python train.py --n_layer=9 --init_std_router=0.0267 --lr=0.00907 --dataset="wikipedia_en"
Below are experts of layer 5 (counted from 0) of a mixture-of-experts language model. Rows are named router (the router's row for the expert) and show model dimensions 96-143. Each number is 200 + 20 x the weight over its row's rms, rounded and kept within 0 to 999.
After each expert's rows: a language model's description of what the expert responds to. This comes from a sample of Wikipedia text that the model never trained on.

# expert 53
router,200,163,228,195,225,251,183,198,173,171,192,231,212,193,177,196,202,192,179,164,187,201,206,168,189,209,206,202,221,161,207,206,196,183,180,223,172,207,225,203,228,216,193,236,165,206,196,216
It responds to: First syllables of personal names, often surnames after a first name, in cast lists and bios: Rod-way, McC-ue, Wil-lett, Dar-ling.

# expert 22
router,155,194,206,214,225,199,185,183,193,199,196,229,190,174,183,194,209,186,213,173,225,195,194,204,187,203,205,240,177,180,161,214,235,201,213,199,186,204,173,197,183,132,212,189,192,188,218,157
It responds to: Inner pieces of Latin, chemical and foreign names, mostly in taxonomy boxes, e.g. Ang-ios-perms, Lep-id-optera, hydro-x-yl, Par, Ph.

# expert 58
router,230,197,181,163,227,229,192,181,192,192,226,180,200,221,206,200,203,176,183,202,193,173,216,172,202,193,217,184,219,226,176,179,192,180,202,199,191,167,217,178,212,219,212,196,179,182,235,229
It responds to: Auxiliaries and first verbs right after a sentence subject, e.g. Tao was ordered, would, been, not, became, also.

# expert 18
router,203,203,188,191,249,219,210,180,196,186,195,200,202,197,185,194,218,221,194,241,198,186,176,193,222,192,199,204,254,198,180,197,191,168,209,225,193,213,165,188,175,188,189,189,194,213,184,174
It responds to: Middle and final pieces of personal names, taxon names and foreign titles, such as Mammootty, Shreya, Thetidia, Albert.

# expert 32
router,230,172,171,202,198,178,218,190,179,210,222,175,192,205,131,215,210,188,212,227,180,192,185,228,195,222,205,232,234,190,193,234,190,211,208,148,206,235,215,223,225,204,215,193,214,199,187,207
It responds to: Middle digits of years after 18 or 19, and decimal points in frequencies, table figures and acronyms, such as 103.9, 1926.

# expert 19
router,198,209,184,219,222,181,215,146,189,241,180,218,208,192,205,218,194,180,196,223,215,212,183,194,244,179,210,180,178,244,194,203,194,188,214,206,207,190,202,216,219,212,191,183,189,194,213,195
It responds to: Final vowel-ending word pieces of Italian, Spanish and other foreign names and places, such as -a, -o, -ina, -ara, -idae.

# expert 1
router,177,173,160,230,205,190,178,193,205,232,205,192,198,180,212,190,200,182,174,207,203,202,215,229,195,175,228,223,214,174,213,186,212,200,192,241,175,203,243,179,207,168,196,218,185,188,204,197
It responds to: Tokens opening articles, sections or list items after headings, plus nouns like list, number, population, subject, series after "a/the".

# expert 57
router,198,214,206,184,205,213,203,210,221,197,186,211,197,209,166,194,207,198,204,166,220,197,161,194,200,211,194,211,215,189,212,251,217,160,211,194,189,204,224,236,196,166,196,191,163,201,193,214
It responds to: Single capital letters or opening quotes beginning names and acronyms after a space, bracket or pipe, such as D-OS, A-my, G-ood.

# expert 61
router,208,185,192,220,179,205,216,187,178,214,200,181,183,203,150,198,199,200,231,230,175,211,215,198,194,200,185,207,211,173,192,223,220,195,168,173,195,176,209,208,202,228,213,173,161,188,171,243
It responds to: Sentence-final periods, often with paragraph breaks, and "==" or "===" section heading markers in article text.

# expert 8
router,188,201,199,179,211,202,212,197,213,172,216,199,189,223,202,173,201,176,236,191,196,199,214,199,202,170,215,204,199,220,164,183,227,201,201,177,195,225,199,179,245,222,197,209,199,203,207,199
It responds to: Short word-start pieces and kinship nouns in biographies, such as grand-p(arents), em(ptiness), son, daughter, after his or the.

# expert 14
router,233,230,180,224,215,156,222,150,204,241,213,221,190,185,188,212,194,206,179,203,194,223,174,183,208,231,176,198,156,197,236,163,202,190,220,197,196,174,213,242,172,222,206,198,176,192,246,196
It responds to: Inner and final pieces of Slavic, Polish, Nordic and other foreign surnames in rosters and tables, such as -ović, -sson, Łukas-z.

# expert 44
router,246,174,229,176,187,156,198,194,202,190,214,246,220,196,199,220,213,205,203,184,213,189,243,183,188,162,156,198,175,201,215,171,219,193,204,187,200,222,201,221,177,191,183,202,207,209,173,234
It responds to: Pieces of French, Spanish, Portuguese and Romanian names and words, often accented letters, such as Cé-le-stin, gén-é-ral, Jean, Juan.

# expert 20
router,194,242,162,193,226,193,204,198,185,199,220,153,191,213,216,181,207,209,186,179,186,211,206,200,168,215,212,210,169,182,202,209,206,200,223,181,197,209,172,175,179,214,206,198,215,184,190,173
It responds to: Digits and decimal points deep inside long numbers, above all geographic coordinates, plus table figures, timings and years, such as 36.640-0.

# expert 45
router,249,217,206,196,188,177,177,234,186,244,225,215,206,218,166,170,210,173,181,179,196,202,196,210,194,210,203,219,199,223,167,202,182,221,199,206,210,213,177,165,189,211,199,193,223,197,184,213
It responds to: Line breaks ending infobox or table rows, final year digits, time units like years and months, and taxonomy values like Animalia.

# expert 56
router,229,205,205,204,192,193,213,190,170,197,198,217,186,181,202,209,211,200,191,216,223,213,201,201,209,200,161,198,203,184,203,206,187,197,195,179,210,166,194,186,231,215,210,214,228,198,195,217
It responds to: Prepositions, overwhelmingly in, plus on, of, during, within, into, across, often opening sentences or before dates and places.

# expert 39
router,176,217,205,188,225,198,209,224,199,174,182,219,221,220,216,194,187,204,223,240,225,178,201,183,222,184,207,199,221,212,225,189,198,192,171,191,227,197,214,218,215,214,189,200,203,217,205,201
It responds to: Commas ending an introductory phrase or clause, plus but, although, while, as in On Metacritic, and In 1942,.

# expert 30
router,185,196,189,216,177,200,199,171,173,159,201,218,203,179,200,173,198,177,177,215,191,197,209,200,187,189,196,139,194,173,204,207,160,188,195,217,189,210,206,210,167,166,202,214,238,192,202,203
It responds to: Consonant-heavy stem pieces and short content words, often b or -ock, -ank, such as cupbearers, doubtful, hillclimb, farm.

# expert 38
router,169,199,186,224,175,204,173,237,205,193,204,234,182,203,227,189,197,202,205,184,222,222,253,228,237,222,221,225,169,213,202,223,184,200,178,180,205,228,187,204,211,153,179,202,212,202,216,219
It responds to: First letter or piece of a word after a bracket, quote or heading, plus bytes of CJK or accented characters, such as (y)ears, o'clock.

# expert 36
router,227,187,212,223,196,206,180,235,216,204,228,200,198,152,230,221,217,227,182,181,181,218,193,192,210,186,211,214,175,183,184,176,204,227,205,163,214,210,170,222,212,168,211,204,220,192,178,231
It responds to: Digits inside four-digit years in dates and seasons, such as the 9 in 1993 or the 0 in 2008.

# expert 28
router,179,208,209,199,222,179,158,199,215,188,234,184,194,167,233,162,199,204,203,182,196,207,193,202,241,221,210,197,203,219,216,227,198,213,207,176,216,216,179,221,203,191,243,204,214,224,192,180
It responds to: The bare space token right before a number, after "in", a colon or a month, e.g. in 1956, Year: 1937.

# expert 48
router,212,176,187,206,204,196,186,140,229,206,214,199,212,202,211,158,196,214,189,174,201,193,204,191,197,218,167,201,192,211,203,194,188,165,199,203,192,185,205,201,201,214,194,150,197,186,182,174
It responds to: Pipe characters dividing cells inside Wikipedia tables, after a year, date or name, plus some semicolons and colons.

# expert 59
router,194,190,193,199,179,227,211,192,187,195,183,191,200,160,176,212,211,209,190,180,203,189,206,231,184,219,203,152,175,221,224,193,205,206,210,208,188,185,210,186,205,203,204,205,192,213,181,219
It responds to: Cells and headers in sports standings and minor-planet tables, such as Home, MPC, ·, ″W, LINEAR, team names after pipes.

# expert 42
router,215,223,198,185,208,215,189,216,164,190,206,211,230,216,243,211,194,191,183,196,183,225,211,237,194,197,203,238,230,210,217,215,196,216,192,235,186,204,181,197,182,232,187,228,211,198,188,211
It responds to: Month names after in or a day number, plus spaces and commas inside dates, such as January 1990, 10 February.

# expert 40
router,175,167,185,205,177,182,186,210,219,214,178,188,229,227,255,190,192,204,206,184,179,196,167,199,208,184,187,207,185,248,206,172,169,210,233,234,176,180,208,198,204,212,180,181,212,226,199,196
It responds to: Pipe and semicolon separators in statistics, election and sports tables, plus some cell contents, e.g. | Votes |, 9; 10.

# expert 51
router,201,202,213,213,181,217,182,203,222,219,203,206,222,226,181,198,203,219,215,212,197,202,157,220,204,185,199,218,241,203,213,246,163,176,241,153,180,193,209,197,194,143,201,201,212,197,216,208
It responds to: Opening one or two letters of a split word, often lowercase after a space or hyphen, such as s-inister, p-ump, great-looking.

# expert 17
router,202,225,210,187,176,188,202,205,178,216,197,194,234,207,204,207,204,233,166,208,200,188,217,224,222,184,210,200,188,218,181,183,209,199,178,206,196,179,197,186,205,239,216,199,233,188,244,215
It responds to: Country, state or region names, often after a comma or "United", in places of birth and lists: Germany, Brazil, United States, Som-alia.

# expert 6
router,178,207,198,212,232,169,196,177,173,191,185,163,186,226,196,177,195,216,223,192,188,188,194,195,199,192,224,217,159,202,216,184,216,244,219,239,204,222,184,218,170,237,209,218,191,160,199,168
It responds to: Mid-word pieces like it, at, ub in non-English names and words in lists and tables, such as Onitsha, Samit, Luxembourg.

# expert 37
router,210,234,236,182,231,226,201,189,185,190,213,243,203,196,171,168,233,202,202,181,207,152,185,166,192,197,191,211,226,169,205,186,205,185,193,209,188,210,184,232,185,152,201,186,195,237,200,192
It responds to: Consonant-heavy word pieces inside unfamiliar proper names, often right after an initial capital, as in K-r-ivencheva, G-aulier, Fabri-z-io.

# expert 2
router,208,212,199,211,199,181,195,199,236,181,207,215,195,178,230,225,193,194,221,181,179,194,207,194,193,211,187,218,226,154,157,178,215,219,204,188,199,211,205,212,168,150,201,203,194,201,193,158
It responds to: Opening pieces of technical or Greek-Latin words whose suffix comes next, such as mon(otheistic), gener(ators), mathemat(ical), electron(ics).

# expert 33
router,191,200,208,208,192,223,197,173,221,219,237,192,172,186,218,186,209,229,192,164,175,190,210,226,218,187,200,209,198,231,180,262,201,194,203,225,203,223,197,213,195,214,204,226,189,168,204,210
It responds to: Digits, en dashes and signs in sports scores, tables and measurements, such as 2–0, 5 ft 11, UTC+02:00, currency symbols.

# expert 3
router,177,170,207,212,217,189,202,165,220,222,193,202,202,186,188,195,205,216,232,170,198,184,201,228,220,182,205,186,225,195,209,192,182,221,205,160,212,216,204,240,166,197,196,207,196,195,213,224
It responds to: Inner pieces of long or foreign words, often after c or ac, such as Montec-ass-ino, Cister-c-ian, facs-im-ile, Ex-cell-ence.

# expert 4
router,167,201,177,204,183,191,216,181,181,196,204,189,223,190,185,219,188,204,166,188,190,218,183,255,242,159,212,207,213,173,209,207,181,193,180,214,187,207,225,186,174,206,201,168,209,170,189,188
It responds to: Words and punctuation inside titles of songs, albums, films and shows, e.g. "Love", "You", "Night", closing quotes and parentheses.

# expert 5
router,206,225,197,203,205,213,209,188,173,223,201,157,181,136,230,198,191,224,216,232,235,213,179,181,197,212,164,196,196,213,165,194,215,211,205,187,204,176,212,233,150,177,198,213,210,183,251,195
It responds to: Nationality and descriptive adjectives or their endings before a noun, often in bio openings: American, Taiwan-ese, Brazil-ian, polit-ical, port-able.

# expert 63
router,194,224,205,199,199,183,210,204,222,188,196,224,199,192,216,194,217,192,204,185,207,212,231,180,191,194,201,196,219,218,214,231,172,226,217,197,222,214,173,208,241,217,210,237,215,165,205,222
It responds to: Digits inside years, ages and founding counts in infoboxes and tables, such as 2-0-12, age 50, 153 years ago.

# expert 41
router,213,198,181,208,170,221,192,222,238,203,187,220,208,188,199,197,197,228,223,174,190,201,177,187,195,197,170,218,182,223,178,186,168,220,219,168,221,223,223,190,237,216,211,173,218,219,203,199
It responds to: Opening parentheses and brackets right after numbers or names in stats, tables and infoboxes, as in 373 (14.7), (aged 67), 64 (34.

# expert 12
router,238,180,167,171,206,213,169,220,212,197,198,188,193,169,200,185,186,189,210,197,220,208,199,180,218,219,222,209,230,221,206,224,235,208,231,207,199,205,179,237,185,217,195,189,232,209,202,191
It responds to: Short vowel-nasal pieces (u, in, an, n) inside Chinese, Finnish and other foreign names, such as Jinru, Xiamen, Acuña.

# expert 21
router,205,192,232,194,167,207,172,209,190,200,202,177,171,200,228,227,200,185,213,214,211,207,144,183,189,233,202,156,211,183,192,195,213,196,210,151,211,205,194,206,193,160,187,210,213,206,168,204
It responds to: Quantity words and prepositions like some, several, all, many, of, from, plus word-initial out in outposts, outtakes, out of.

# expert 35
router,236,208,208,198,184,206,213,158,209,176,192,184,225,235,205,203,202,179,218,179,184,189,181,187,167,227,203,182,195,175,204,231,184,197,206,178,241,203,184,197,195,240,190,225,194,189,218,210
It responds to: Single capital letters and short fragments opening names, mostly in tables, lists and publisher names: F, P, N, Ver-l-ag, Fl-avia.

# expert 49
router,185,238,207,199,171,212,176,192,190,194,216,179,222,212,178,214,193,227,178,197,160,213,206,230,196,201,201,197,182,207,196,211,175,186,204,221,204,209,216,211,207,234,181,218,181,202,237,191
It responds to: Final head words of organization, venue and team names, such as School, Street, Center, Museum, City, Town, Wildc-ats.

# expert 46
router,197,190,171,173,194,201,203,193,242,193,180,187,162,210,226,177,205,204,177,215,233,203,175,200,218,174,156,216,226,179,183,218,191,180,189,185,177,179,208,223,178,212,218,213,179,217,181,183
It responds to: Participles and copulas that introduce descriptions, e.g. named in honor, better known as, located, born, was eliminated, Published.

# expert 55
router,186,218,188,220,197,179,178,206,194,234,188,186,210,187,188,208,211,204,248,212,186,228,234,223,203,183,210,192,171,186,171,185,185,181,207,224,209,195,188,209,194,164,182,183,238,183,230,197
It responds to: Inner words of multiword institutional or event names, such as National, World, Security, Science, Olympic, as in "Second World War".

# expert 29
router,179,205,200,181,219,185,180,226,230,202,204,202,209,225,201,198,212,161,202,203,221,178,222,171,213,207,216,184,210,194,193,185,183,218,217,205,201,213,201,198,193,201,195,193,189,224,202,205
It responds to: Opening pieces of split verbs and derived words, followed by -ed, -ing, -es or -ate: remov-es, recogn-, describ-, rel-oc-ates.

# expert 26
router,205,173,189,225,197,221,205,218,173,222,187,193,169,173,213,206,205,206,213,223,239,203,231,227,208,196,178,170,177,213,193,169,195,196,170,233,243,180,193,174,201,118,196,182,199,212,184,188
It responds to: Topic adjectives and nouns like political, social, music, television, plus section and table headers such as Career total, International.

# expert 31
router,189,214,252,181,221,205,216,236,201,196,197,186,209,162,176,199,193,164,223,205,217,207,209,181,168,188,206,191,184,203,215,207,190,185,197,221,198,166,210,193,215,226,190,197,230,197,184,179
It responds to: Prepositions and subordinators introducing phrases or clauses in narrative prose, such as by, with, after, during, when, because, while.

# expert 54
router,171,235,195,194,189,189,196,224,204,203,190,230,218,172,193,183,180,224,218,228,194,233,213,197,231,198,194,238,139,234,218,201,219,189,220,191,214,179,220,199,200,209,194,211,231,154,223,233
It responds to: The preposition of after titles and institution nouns, such as Chairman of, Anchor of, Camp of, with some from, for, including.

# expert 62
router,224,169,199,219,213,200,216,182,180,180,202,219,206,226,220,181,202,205,215,215,239,218,170,222,197,194,197,198,238,169,218,229,206,194,195,237,194,237,186,193,195,203,220,189,185,193,197,165
It responds to: En dashes, slashes, ampersands, plus signs and spaces between two numbers in ranges and scores, such as 1999–2001, 5th–12th, 95–97.

# expert 25
router,198,173,202,217,200,181,183,208,221,197,217,186,223,260,153,198,200,225,204,214,193,227,202,231,194,178,177,242,214,167,204,156,214,217,187,214,153,197,188,190,208,208,171,201,226,204,199,192
It responds to: Early digits inside decimal coordinates and dates, especially "1" and "9" starting years, e.g. "38.4493°N", "1886", "1978".

# expert 60
router,215,219,212,211,183,200,228,193,156,204,191,178,218,191,216,222,204,220,189,184,192,203,221,191,168,197,221,222,169,220,217,229,219,200,201,199,214,157,194,203,210,232,179,206,224,219,226,198
It responds to: The word the and event or competition names in sports and charts, such as the season, UEFA European, Eurovision, Billboard.

# expert 23
router,237,237,193,218,172,230,205,216,179,209,206,199,196,163,173,218,190,207,187,171,185,187,202,200,192,170,199,170,206,215,193,199,187,179,210,213,173,217,227,226,171,195,197,202,209,202,223,213
It responds to: Words inside place and institution names, especially US cities and states: New York, Los Angeles, Las Vegas, South African, Colorado State.

# expert 0
router,180,187,202,199,190,183,194,190,223,201,188,169,185,218,193,189,207,189,197,196,169,186,171,197,239,205,195,196,221,238,230,177,177,217,225,207,182,220,219,196,210,204,193,186,200,225,170,220
It responds to: Word-final pieces that finish adverbs, participles and plurals after is/are/be, such as -ously, -ably, known, others, times.